Weights of a small mixture-of-experts language model, trained from scratch on English Wikipedia.
Size: 9 layers, vocabulary 27563, 50.1M parameters.
Experts: 256 experts in each of 5 layers, 32 SwiGLU neurons an expert, 8 picks a token, a shared expert of 64 neurons.
Below are experts of layer 6 (counted from 0) of a mixture-of-experts language model. Rows are named gate (a neuron's input weights, with its number), up (a neuron's input weights, with its number), down (a neuron's output weights, with its number) and show model dimensions 0-63. Each number is 50 + 15 x the weight over its row's rms, rounded and kept within 0 to 99.
Before each expert's rows: a language model's description of what the expert responds to; "raises" lists some tokens whose logits its average output raises strongly, later layers aside. This comes from a sample of Wikipedia text that the model never trained on.

# expert 33
Decimal points, digits and signs inside numbers, especially decimal map coordinates (49.1069°N 1.3344°E), percentages and dash-separated scores like 2–0 in tables.
raises: " and", ",", " (", "ar", " in", " a"
gate3:50 44 32 68 58 53 47 72 43 16 61 62 41 50 61 49 36 53 77 55 44 62 28 44 20 40 21 59 39 18 47 39 48 62 48 63 57 79 45 51 11 32 36 74 43 74 44 55 73 53 59 11 66 53 57 43 69 57 49 40 49 51 53 79
up3:25 61 58 08 61 32 45 58 35 37 60 35 40 54 77 37 66 43 61 48 19 55 22 60 43 60 39 55 64 54 28 50 74 38 37 48 60 32 52 62 32 20 48 62 33 49 68 63 79 58 48 58 56 49 45 59 36 26 44 52 79 62 80 81
down3:32 22 19 47 21 94 52 17 38 42 25 51 55 54 69 45 31 35 43 51 59 43 59 45 52 50 61 23 36 44 46 16 46 31 50 68 22 59 49 44 60 50 61 46 79 65 37 65 67 61 57 22 57 67 65 56 37 33 48 31 46 46 55 36
gate4:36 49 61 16 35 68 61 59 76 55 63 72 46 46 43 62 71 64 64 41 43 40 75 54 49 52 58 18 86 75 51 36 36 55 40 44 51 37 70 34 36 46 54 45 70 13 65 49 50 59 65 58 58 49 33 44 65 53 58 44 49 57 38 66
up4:41 52 26 42 63 75 37 77 55 56 18 37 48 65 30 38 58 67 58 57 62 55 91 35 33 34 21 39 42 44 59 36 35 46 61 46 66 46 52 39 14 44 47 49 61 62 58 40 51 49 67 52 50 36 24 52 68 00 52 54 64 64 31 62
down4:59 45 78 26 62 41 47 54 38 78 59 27 36 37 47 53 45 46 81 44 33 76 42 66 54 47 60 68 23 58 66 38 52 42 52 77 43 42 23 81 40 57 51 30 46 57 66 79 51 56 42 57 60 44 42 49 54 65 58 70 39 40 21 63
gate5:52 60 54 41 47 70 77 40 58 55 32 59 28 50 30 54 51 35 61 81 41 50 75 59 56 57 61 56 60 70 27 46 46 74 65 59 57 52 43 37 62 48 27 68 65 39 67 35 76 65 74 37 17 67 46 66 77 31 57 47 36 60 19 37
up5:56 46 71 61 69 49 40 51 51 52 34 38 30 55 48 58 45 36 59 59 46 51 32 54 65 47 45 64 83 74 23 41 99 34 33 78 68 75 47 47 68 33 43 53 61 62 53 58 66 60 36 31 52 34 66 41 33 61 40 44 36 68 26 36
down5:30 67 59 61 27 42 53 51 36 47 37 31 58 47 39 62 55 61 58 55 36 53 31 47 32 41 43 44 38 27 40 45 43 61 50 49 39 51 35 59 40 49 51 87 56 47 57 49 99 36 44 63 66 64 67 37 58 69 56 48 32 44 24 44
gate6:61 49 47 56 42 62 20 45 70 26 60 79 60 54 78 70 47 61 38 37 48 53 41 78 61 37 66 58 76 37 42 54 78 43 32 56 63 51 47 57 61 45 36 19 75 30 51 40 37 52 52 38 68 77 40 26 29 70 51 41 70 36 74 50
up6:78 61 57 53 51 53 32 51 46 56 30 53 54 46 48 50 46 57 42 57 49 52 69 23 44 43 28 79 61 42 25 59 42 57 29 75 47 78 28 39 39 57 51 49 47 64 43 59 63 22 52 57 28 44 70 64 63 68 46 73 55 78 43 27
down6:68 31 65 14 41 83 57 52 63 52 71 43 40 47 87 42 37 30 41 67 41 50 86 56 61 57 47 37 66 66 70 45 46 42 60 56 47 52 50 53 36 56 68 21 61 51 38 42 27 51 41 58 37 69 28 39 36 57 62 54 48 53 39 51
gate7:48 47 09 38 39 60 55 59 38 41 41 58 42 59 37 61 67 69 58 58 62 45 41 44 55 47 51 67 41 83 44 48 38 19 77 31 67 51 56 48 29 66 57 57 52 10 32 48 41 49 79 49 70 53 46 52 65 19 54 39 22 42 66 31
up7:22 71 77 57 51 46 44 50 36 59 62 42 79 65 85 12 40 21 37 35 50 73 69 49 65 63 48 49 82 15 48 59 48 43 19 74 34 43 44 63 60 37 55 31 41 66 05 54 41 32 64 57 53 84 32 38 47 58 36 80 51 87 58 69
down7:79 56 49 75 37 62 45 22 44 48 69 78 51 56 22 83 50 18 53 60 75 54 23 63 47 27 20 82 55 45 62 60 60 45 54 49 67 50 53 48 60 57 48 58 48 45 40 75 66 62 67 50 49 62 70 35 48 66 58 38 58 37 53 50

# expert 13
Full stops ending sentences, and dots in abbreviations and numbers, e.g. No. 2 Regulations, v. Brazil, initials like Thomas C., 1.76.
raises: " ", "3", "2", "4", "6", "5"
gate0:52 61 46 24 33 29 35 54 38 36 55 08 36 50 57 46 54 54 49 53 46 46 31 43 52 47 61 66 21 62 50 61 56 48 58 37 32 60 35 28 45 22 54 60 45 51 69 43 56 50 53 85 61 70 46 42 57 83 53 56 43 55 60 38
up0:40 25 31 36 64 61 61 43 48 52 55 70 50 60 40 34 40 53 46 54 46 60 53 22 68 49 25 63 22 30 35 40 61 35 55 16 52 38 60 50 34 38 68 65 11 61 45 62 35 49 58 43 58 65 68 38 55 47 61 39 38 58 61 60
down0:34 57 56 45 46 74 70 44 69 34 55 76 52 66 75 81 45 56 67 34 56 62 82 57 43 47 54 52 34 37 53 71 88 49 55 99 25 69 60 55 28 57 41 59 46 37 44 59 73 61 46 46 43 56 29 32 37 62 72 24 44 78 40 62
gate1:44 32 96 40 36 51 45 55 61 37 41 59 58 29 38 36 33 55 43 46 47 46 52 35 34 33 47 45 58 56 51 75 32 54 47 29 62 60 46 41 55 34 31 48 49 33 63 40 52 44 48 34 69 48 67 46 49 50 56 44 55 69 40 34
up1:72 43 39 48 58 50 68 18 24 44 53 65 48 34 50 65 29 61 57 64 29 73 38 47 30 49 52 55 43 48 51 35 50 69 71 84 55 49 50 18 58 35 26 50 75 53 51 46 31 64 54 68 34 63 36 51 39 41 59 55 19 33 51 39
down1:36 40 58 47 76 49 49 33 35 58 65 53 39 55 50 58 28 50 41 55 36 85 70 62 51 55 63 51 78 40 49 59 35 35 34 37 18 49 65 56 55 40 62 82 20 59 60 47 55 37 47 41 53 39 44 49 36 49 46 51 57 60 86 56
gate2:56 65 65 54 37 52 57 76 56 42 53 24 65 57 54 62 44 61 70 84 54 35 55 62 60 50 45 52 30 49 37 22 67 39 69 63 47 65 60 51 41 75 31 69 83 39 72 25 56 43 45 45 59 51 83 13 42 52 39 68 45 12 73 39
up2:42 45 54 43 59 20 15 60 47 56 58 38 60 27 61 59 18 25 68 56 60 20 53 65 50 35 56 56 39 45 41 65 31 59 33 47 91 55 52 41 58 33 08 50 79 37 45 74 65 79 61 71 74 38 39 43 43 51 40 50 64 35 53 66
down2:39 41 36 32 54 31 48 52 66 52 60 63 65 57 61 49 46 66 56 81 85 43 33 56 68 60 53 36 31 29 30 63 46 46 51 40 41 46 46 36 46 38 35 35 46 20 81 52 39 52 55 56 63 86 46 36 40 69 52 38 47 65 81 36
gate3:29 55 44 53 58 52 45 52 40 68 76 59 81 53 52 44 34 42 96 52 48 64 44 29 47 72 55 18 32 23 47 34 45 31 51 34 65 48 54 49 53 44 57 43 46 62 36 26 34 67 55 37 65 74 81 69 52 36 56 42 58 41 39 43
up3:81 58 56 26 39 56 50 57 47 35 57 36 36 37 65 65 45 53 18 44 26 33 46 83 54 33 46 62 63 99 61 74 54 53 55 75 34 60 50 46 27 52 57 47 65 36 65 65 71 27 37 57 21 39 15 64 51 75 39 49 54 52 64 53
down3:50 33 47 71 44 44 54 38 65 63 46 51 66 65 47 51 35 39 52 58 42 63 49 62 41 44 75 74 50 51 46 64 61 59 68 74 39 54 64 34 29 52 45 65 33 54 51 36 59 61 65 61 47 55 51 19 29 50 49 51 63 51 75 49
gate4:76 43 53 52 49 50 65 64 69 53 21 49 39 61 35 52 60 69 67 61 79 60 42 87 95 30 65 58 55 59 20 35 80 39 78 72 54 72 48 51 27 93 44 48 63 57 48 58 75 60 32 41 39 47 57 51 55 63 62 43 62 46 50 26
up4:98 32 56 51 63 54 42 57 62 41 42 64 38 42 27 67 61 50 48 82 55 62 47 77 79 37 75 67 66 60 31 15 77 57 62 51 50 68 48 44 50 52 42 56 65 58 45 52 53 70 21 48 43 43 09 51 58 42 49 25 35 29 40 41
down4:64 49 64 47 60 25 56 34 74 62 15 79 36 80 57 62 60 38 36 44 53 28 56 42 33 64 58 45 20 45 68 59 68 52 66 75 52 41 39 58 53 60 67 59 58 67 50 38 66 45 41 62 47 45 65 35 59 29 25 52 53 59 45 42

# expert 2
Conjunctions and commas joining clauses or predicates in narrative prose, such as "and", "but", "or", "then", plus sentence-subject pronouns like He, It.
raises: " was", " served", " joined", " founded", " worked"
gate3:45 30 55 48 69 88 67 58 61 62 28 42 67 25 48 38 44 32 32 51 35 56 63 61 60 52 51 41 26 50 55 71 60 19 51 32 41 87 58 45 48 70 48 39 70 50 56 45 62 53 47 54 47 42 71 43 75 35 62 44 34 30 18 46
up3:81 66 52 56 38 33 11 61 52 51 48 56 57 60 65 73 47 40 60 69 62 99 40 91 47 62 76 81 38 65 57 40 52 71 52 44 34 59 49 30 24 30 58 76 53 68 51 69 73 36 54 45 38 67 39 57 81 40 52 35 43 45 75 88
down3:45 54 49 18 56 28 47 73 16 45 71 58 68 74 41 62 39 56 46 61 23 50 60 33 52 73 35 35 37 52 46 47 49 54 41 31 54 56 50 28 69 39 57 55 65 50 36 50 55 63 65 61 59 75 49 39 45 61 47 48 70 54 54 38
gate4:30 56 54 17 59 59 80 27 39 50 53 29 45 56 22 45 64 84 47 23 21 32 48 36 51 51 52 42 52 40 52 62 47 48 72 86 38 54 53 38 24 52 24 52 30 18 56 56 51 37 71 41 61 37 56 43 33 28 37 42 70 73 30 51
up4:51 56 49 36 62 73 90 22 59 27 44 43 84 55 40 61 46 82 59 35 36 14 57 62 30 54 25 29 39 43 61 70 63 53 64 65 47 47 51 50 41 48 29 55 49 42 61 49 38 40 61 50 69 34 46 66 68 38 79 54 71 85 58 55
down4:41 38 40 58 48 36 88 41 57 45 55 58 55 54 68 44 76 43 44 49 39 45 59 35 55 26 45 64 52 45 25 33 59 34 49 59 66 42 45 25 47 41 40 49 60 72 48 35 26 11 45 39 51 36 71 49 44 49 56 57 27 47 74 25
gate5:54 49 33 51 42 44 43 36 35 24 44 53 86 38 54 45 65 21 51 51 58 65 75 59 52 93 45 64 28 53 21 14 42 59 41 51 47 70 43 75 34 58 52 52 51 56 61 53 43 59 48 64 49 53 46 26 48 62 63 56 28 38 41 44
up5:59 71 40 43 58 59 18 39 46 70 29 38 43 40 48 46 62 39 56 50 52 69 64 64 49 73 36 76 42 65 58 68 57 60 50 30 40 72 44 46 24 26 76 33 50 43 40 58 51 47 45 72 52 44 39 64 37 36 65 41 50 80 48 50
down5:63 57 52 60 57 91 52 58 38 56 67 66 51 24 50 45 56 51 15 31 36 59 48 58 39 33 55 51 35 62 59 65 55 45 41 46 51 73 30 29 56 38 68 54 56 26 43 45 39 66 30 37 45 63 35 43 48 46 76 30 53 63 58 50
gate6:42 43 71 60 64 58 18 40 50 64 62 63 66 51 59 54 51 88 73 57 47 80 62 29 42 41 61 17 65 43 69 40 60 55 71 68 41 28 46 61 71 59 50 55 74 43 41 53 39 42 68 32 58 55 41 87 75 35 64 33 65 42 52 35
up6:31 38 37 42 70 40 70 38 38 26 53 48 71 53 36 71 49 37 42 53 42 40 72 59 35 42 78 38 37 48 51 32 24 67 81 46 40 59 29 31 55 45 39 51 55 42 43 58 39 50 76 50 39 39 36 46 48 33 63 60 64 48 42 44
down6:61 43 39 27 31 46 42 41 62 37 25 61 47 26 47 34 44 39 57 43 26 40 41 41 58 56 39 80 52 56 44 42 41 77 60 38 86 38 66 52 64 60 48 55 52 49 39 53 75 69 36 47 71 52 42 08 15 29 50 29 36 59 49 44
gate7:57 60 37 46 40 39 59 65 42 28 78 08 53 48 81 55 53 66 68 47 51 48 56 38 39 40 47 47 50 69 60 48 54 56 61 67 40 47 51 40 61 47 37 79 43 77 63 32 54 56 66 44 35 32 73 51 51 56 61 45 58 40 51 61
up7:41 60 46 37 65 68 53 28 71 56 18 67 29 36 78 52 51 43 43 54 57 59 59 45 25 61 78 45 65 57 65 31 49 51 57 46 40 65 44 59 46 47 64 46 53 33 26 33 35 34 63 24 42 49 51 47 22 59 42 56 40 76 45 36
down7:40 44 47 54 62 61 30 52 57 58 48 41 41 75 53 57 35 46 42 56 47 64 71 56 58 44 61 40 56 45 53 39 31 55 71 53 47 37 44 52 10 22 45 41 46 47 77 71 74 31 52 50 65 56 39 49 51 37 40 61 33 36 49 29

# expert 24
Articles, pipes and place words in population and census passages, such as the, rural, local, sq, and pipes in population tables.
raises: " ", " the", ",", " h"
gate3:66 56 32 53 21 62 72 43 42 66 53 18 40 33 33 64 94 58 23 61 38 60 54 50 64 44 53 34 30 53 56 61 63 74 44 53 33 29 43 71 53 54 42 58 33 53 53 53 42 70 54 63 32 30 28 63 56 61 34 55 68 73 75 48
up3:42 46 62 58 48 54 68 39 62 59 47 34 70 75 36 50 40 47 72 18 41 33 53 71 33 58 51 45 60 49 32 27 53 33 45 53 61 48 51 21 62 43 42 44 58 56 53 58 50 49 37 63 71 67 56 75 38 54 69 59 41 33 45 76
down3:45 55 51 51 36 86 70 31 77 51 32 19 77 43 12 40 39 32 38 62 46 57 69 62 56 45 50 57 58 64 55 59 45 56 53 52 60 56 19 48 36 72 48 50 50 55 61 40 80 32 45 50 38 46 54 50 49 63 52 62 69 62 52 63
gate4:42 51 67 55 80 56 71 44 30 49 58 65 27 53 41 54 64 71 30 41 66 19 53 52 74 09 51 59 47 20 76 52 74 63 54 45 56 53 63 51 44 39 33 72 52 52 57 36 38 64 61 53 54 46 66 77 67 41 42 46 57 30 50 60
up4:50 43 92 52 38 37 65 13 43 33 33 49 94 50 61 19 27 39 53 58 24 57 55 12 51 42 44 54 77 49 47 63 48 64 35 64 40 31 66 61 55 54 60 19 61 23 54 36 77 37 79 35 64 59 35 57 38 42 32 66 63 44 64 28
down4:77 25 61 50 66 73 42 42 57 54 44 47 45 54 46 58 53 55 39 53 57 05 60 76 35 48 19 67 43 39 50 66 22 46 79 71 81 59 00 43 31 63 48 46 37 88 42 40 33 41 55 32 45 52 78 66 37 67 40 37 71 34 75 44
gate5:56 58 68 45 59 54 84 48 51 41 60 78 26 52 24 55 49 51 62 26 44 42 47 54 43 21 40 57 60 61 31 41 51 65 54 28 43 55 45 57 59 58 55 40 46 83 53 51 56 10 45 50 48 71 53 55 47 45 58 66 59 41 29 46
up5:76 51 38 47 51 50 45 57 53 57 60 45 58 18 52 68 49 59 66 43 61 57 39 36 79 43 27 42 48 21 63 47 42 51 68 64 48 44 66 41 42 46 40 45 53 69 39 54 31 73 47 43 68 42 39 36 16 74 63 60 46 45 73 34
down5:61 67 56 52 43 22 68 40 74 49 45 30 46 49 51 55 26 63 56 40 54 65 61 72 73 50 34 40 41 46 88 55 42 70 47 44 45 48 68 37 45 49 63 71 46 37 49 42 66 47 63 35 31 60 56 45 14 46 29 32 50 70 52 60
gate6:75 41 52 34 49 66 42 50 30 35 45 70 49 50 72 53 32 43 45 39 34 61 40 60 37 33 61 49 48 37 61 43 46 56 50 34 62 25 79 16 60 34 42 80 49 53 45 49 39 47 64 21 44 50 78 56 53 42 58 40 57 56 40 39
up6:65 45 55 54 60 62 65 49 64 70 54 56 29 46 22 40 64 68 79 52 66 71 57 49 45 49 35 53 58 58 50 44 49 53 83 63 56 39 55 40 45 63 53 67 16 74 31 40 43 42 52 44 40 66 47 40 81 63 50 47 77 49 68 40
down6:68 44 66 30 37 53 61 20 63 82 31 56 27 33 71 55 44 52 40 68 34 25 43 30 75 43 50 40 57 62 47 11 40 60 52 48 53 64 60 38 58 39 38 74 62 52 52 54 60 68 60 20 60 52 22 31 49 81 87 71 45 49 83 58
gate7:54 35 67 65 74 79 46 24 47 61 41 57 59 77 00 57 37 50 50 43 25 66 41 38 41 30 49 41 48 58 47 31 50 39 29 45 63 60 47 46 59 34 37 64 53 55 31 77 60 42 51 34 59 38 55 44 71 26 45 56 39 50 63 69
up7:42 66 48 56 83 52 40 54 32 34 49 70 35 10 28 64 23 74 80 71 39 72 34 66 52 49 51 43 61 61 28 44 32 66 64 58 51 53 48 55 31 48 55 65 32 46 65 30 41 71 52 61 61 32 64 46 45 65 77 42 67 68 24 43
down7:32 25 37 37 48 62 34 55 44 45 42 42 35 55 65 59 32 49 27 39 44 52 44 35 54 51 58 36 10 61 57 43 80 32 45 69 16 48 26 70 71 35 41 54 49 38 58 58 49 58 41 84 62 78 48 45 56 45 27 59 46 47 59 64

# expert 21
The suffix -ing and activity nouns or participles like based, located, worked, played, training, management, usually followed by in, on or at.
raises: " and", " at", " in", " for"
gate0:67 59 26 68 37 52 25 33 64 61 74 62 37 47 62 48 54 48 50 66 62 48 40 71 39 80 47 39 68 32 42 28 33 70 58 48 51 39 56 63 40 60 45 26 56 60 66 48 60 47 46 41 23 29 49 56 52 77 19 64 54 72 71 53
up0:67 44 60 51 27 46 53 38 66 54 60 31 62 41 38 51 63 75 52 36 41 63 53 32 47 62 42 53 68 71 41 53 35 60 48 60 67 43 74 49 61 23 40 55 49 60 52 71 88 55 32 62 55 72 50 58 49 56 41 44 52 33 19 49
down0:37 46 75 47 44 41 41 52 59 59 43 72 42 40 81 91 44 12 55 59 45 53 72 50 55 34 61 53 43 33 57 58 46 45 14 53 50 78 44 39 43 23 39 59 64 05 51 56 73 51 42 35 52 53 81 37 37 71 55 15 41 60 43 66
gate1:58 23 44 74 35 75 44 50 44 64 41 46 48 39 30 65 36 49 45 46 56 70 34 51 35 49 36 60 55 78 35 49 43 44 38 61 25 37 58 40 56 36 46 60 59 18 62 65 70 32 27 59 36 63 41 45 36 26 70 21 59 38 42 40
up1:66 55 60 62 70 59 30 45 54 73 52 61 51 56 36 49 61 48 66 39 76 56 32 46 61 53 46 75 47 42 38 75 48 73 41 67 44 49 50 35 36 57 76 65 54 55 81 58 62 76 23 53 55 45 48 50 51 78 33 33 53 09 57 55
down1:47 51 69 68 47 52 30 52 48 56 60 58 44 78 83 47 32 48 22 52 30 54 29 62 62 55 34 72 38 18 41 39 35 39 23 69 25 42 43 29 21 58 45 66 37 40 22 50 76 32 44 44 56 31 56 53 61 47 78 61 62 41 43 30
gate2:31 79 69 52 56 70 45 49 60 80 52 59 38 63 38 25 66 46 65 40 62 38 26 43 60 03 29 67 36 61 64 37 57 25 57 29 52 65 49 53 34 41 59 49 50 11 32 35 60 52 43 25 22 30 53 57 66 31 64 69 59 42 23 48
up2:73 44 53 94 59 38 28 41 68 55 29 55 46 42 42 43 46 59 02 78 38 67 34 41 49 76 44 55 71 77 41 27 61 69 57 36 28 51 43 53 69 38 27 87 29 70 52 77 49 45 61 43 50 56 41 55 44 25 53 39 46 42 69 58
down2:20 62 51 56 28 57 43 63 39 82 47 55 56 68 54 29 71 16 78 79 59 43 27 59 61 49 48 72 48 58 59 32 45 47 57 62 43 51 35 57 58 27 67 54 44 37 43 43 44 65 49 51 66 53 59 32 57 58 51 45 55 36 60 54
gate3:51 49 54 79 63 62 49 62 70 71 63 72 40 39 47 64 53 53 84 32 66 80 27 62 15 28 80 63 63 34 51 49 37 29 34 56 48 36 57 41 68 73 48 44 40 45 62 52 37 43 44 31 39 69 81 38 63 53 71 25 65 19 19 52
up3:33 61 46 34 51 43 47 47 59 64 52 59 49 28 65 34 45 30 18 58 72 32 64 40 48 85 59 48 40 47 64 37 51 61 71 54 40 33 57 25 53 53 68 54 72 44 43 56 41 42 67 46 65 47 48 58 25 34 46 66 38 48 65 70
down3:73 73 63 72 89 52 73 69 44 09 56 32 25 79 31 62 44 61 72 55 43 65 62 22 46 45 51 42 57 70 44 74 52 61 39 55 43 52 83 69 47 47 69 43 47 74 63 53 33 48 52 59 39 55 48 59 51 65 46 67 71 56 48 47
gate4:56 32 85 53 54 52 57 67 58 70 46 43 45 52 50 45 48 78 57 63 48 70 65 52 42 34 24 35 65 51 46 70 51 74 49 65 53 51 35 32 46 55 74 71 52 40 47 61 61 33 47 63 59 53 33 42 60 24 70 63 84 72 24 67
up4:45 55 57 62 68 71 49 56 45 61 73 58 57 72 60 17 46 36 68 30 50 69 41 30 31 47 64 30 59 56 36 73 36 46 51 48 38 42 55 55 45 49 53 78 54 59 56 55 25 45 52 57 43 34 82 51 45 35 64 32 52 19 41 42
down4:18 22 73 60 26 67 56 46 61 41 53 34 46 31 51 36 32 68 36 17 48 34 69 65 16 53 37 53 49 55 41 70 56 49 65 45 24 46 47 53 23 56 62 46 78 53 31 42 67 58 67 44 65 52 10 61 69 33 44 54 47 67 16 74

# expert 22
Line breaks ending paragraphs and section headings, such as a sentence-final period before a blank line and == or === closing a heading.
raises: "-", " of", "sson", "ley", "N", "b"
gate0:42 57 62 51 29 47 32 68 50 68 27 27 51 38 65 44 55 45 28 43 43 63 46 45 58 56 32 78 40 68 51 78 55 69 60 20 45 75 42 59 54 40 49 54 65 71 52 62 42 64 35 52 63 60 51 10 00 66 50 66 58 55 51 50
up0:50 66 56 57 73 69 51 40 45 65 59 30 44 59 50 57 39 49 64 26 68 38 63 40 29 37 59 71 32 54 70 47 36 57 55 27 71 49 66 62 49 61 69 68 46 47 52 40 45 39 37 69 56 70 38 50 34 35 52 41 57 80 48 57
down0:25 66 61 58 39 47 35 58 24 29 38 71 71 29 71 42 50 39 62 39 59 40 44 41 60 71 17 33 51 49 56 63 50 32 36 51 54 36 35 28 42 80 39 50 66 44 47 74 78 66 24 51 45 40 50 57 51 52 19 48 81 49 58 63
gate1:64 48 17 36 49 59 48 48 67 61 47 58 35 63 59 43 33 25 36 42 43 42 58 56 32 78 39 76 42 47 52 66 09 39 44 31 21 46 49 52 50 43 68 52 53 32 45 49 63 60 10 43 46 18 83 43 64 48 37 52 45 47 59 68
up1:46 62 27 45 56 57 63 41 50 59 26 54 48 41 47 66 40 51 20 35 76 42 61 48 50 61 46 88 39 69 54 75 67 34 60 40 42 58 59 52 43 25 55 34 67 21 59 46 50 66 53 38 79 47 40 58 73 39 60 35 63 48 40 28
down1:51 56 24 48 29 45 61 49 32 55 54 55 71 53 68 56 54 29 18 58 93 36 22 65 78 43 22 51 34 50 37 57 43 42 43 60 21 70 00 64 21 54 38 60 43 52 42 59 65 80 53 41 67 39 53 49 55 46 52 72 55 34 33 11
gate2:39 61 18 71 64 75 58 56 52 52 52 23 38 65 58 61 77 60 33 47 43 53 53 36 52 49 42 43 56 43 41 25 38 67 81 44 53 34 57 32 59 29 31 55 51 49 59 47 35 58 56 10 47 52 64 56 40 65 45 72 31 39 14 54
up2:56 58 64 43 70 48 18 67 59 45 62 44 40 43 63 37 62 55 27 77 47 30 77 34 41 55 35 36 42 71 28 35 51 29 61 45 73 43 43 25 54 39 22 63 50 44 56 50 39 67 43 52 49 28 69 42 23 37 57 50 64 40 48 42
down2:83 36 44 56 27 56 51 32 53 43 46 41 53 46 55 56 51 41 47 87 59 51 08 40 44 59 54 63 41 52 54 50 55 52 39 74 42 50 14 73 12 41 62 32 47 38 53 45 53 74 58 58 52 51 48 45 33 44 54 53 18 36 44 40
gate3:43 53 63 47 35 65 59 59 54 84 88 42 54 70 71 58 55 36 43 53 38 36 41 72 46 47 70 34 37 62 77 30 24 54 64 38 65 68 43 58 36 36 16 48 67 61 61 53 84 78 49 80 46 77 51 55 64 64 51 47 24 63 38 65
up3:52 54 53 43 68 66 55 53 78 39 26 81 58 57 28 87 59 41 60 60 53 58 49 30 29 55 29 65 42 51 65 18 70 36 63 31 70 60 58 46 44 74 48 56 67 45 55 40 36 52 24 57 65 58 50 63 57 46 44 40 25 45 49 54
down3:67 70 61 60 26 40 70 53 46 46 54 38 67 72 55 71 47 27 38 53 54 46 31 73 59 40 25 47 33 54 62 56 63 35 52 41 47 58 00 55 25 51 63 63 67 56 55 65 35 71 56 66 45 52 63 45 46 63 54 45 65 32 66 44
gate4:48 13 63 45 56 55 48 74 37 53 44 66 51 62 69 36 32 62 59 44 72 46 55 22 31 45 54 22 70 73 63 20 42 70 51 50 61 46 32 51 53 47 51 64 42 23 49 47 65 39 56 33 88 17 15 52 58 43 52 63 64 57 52 47
up4:51 61 54 73 30 86 47 39 49 53 59 31 63 59 29 38 59 43 40 35 32 37 55 55 48 37 46 53 44 26 42 67 34 24 54 61 54 38 70 46 43 47 49 52 73 50 63 61 79 74 48 62 37 83 85 66 79 52 57 39 37 33 47 41
down4:68 64 56 60 43 65 63 65 75 36 74 49 30 45 61 43 56 62 59 66 53 32 46 27 61 50 59 48 34 44 56 57 57 49 55 50 36 37 33 53 61 49 52 32 57 34 70 80 82 64 28 33 65 70 47 34 67 71 30 34 46 29 21 33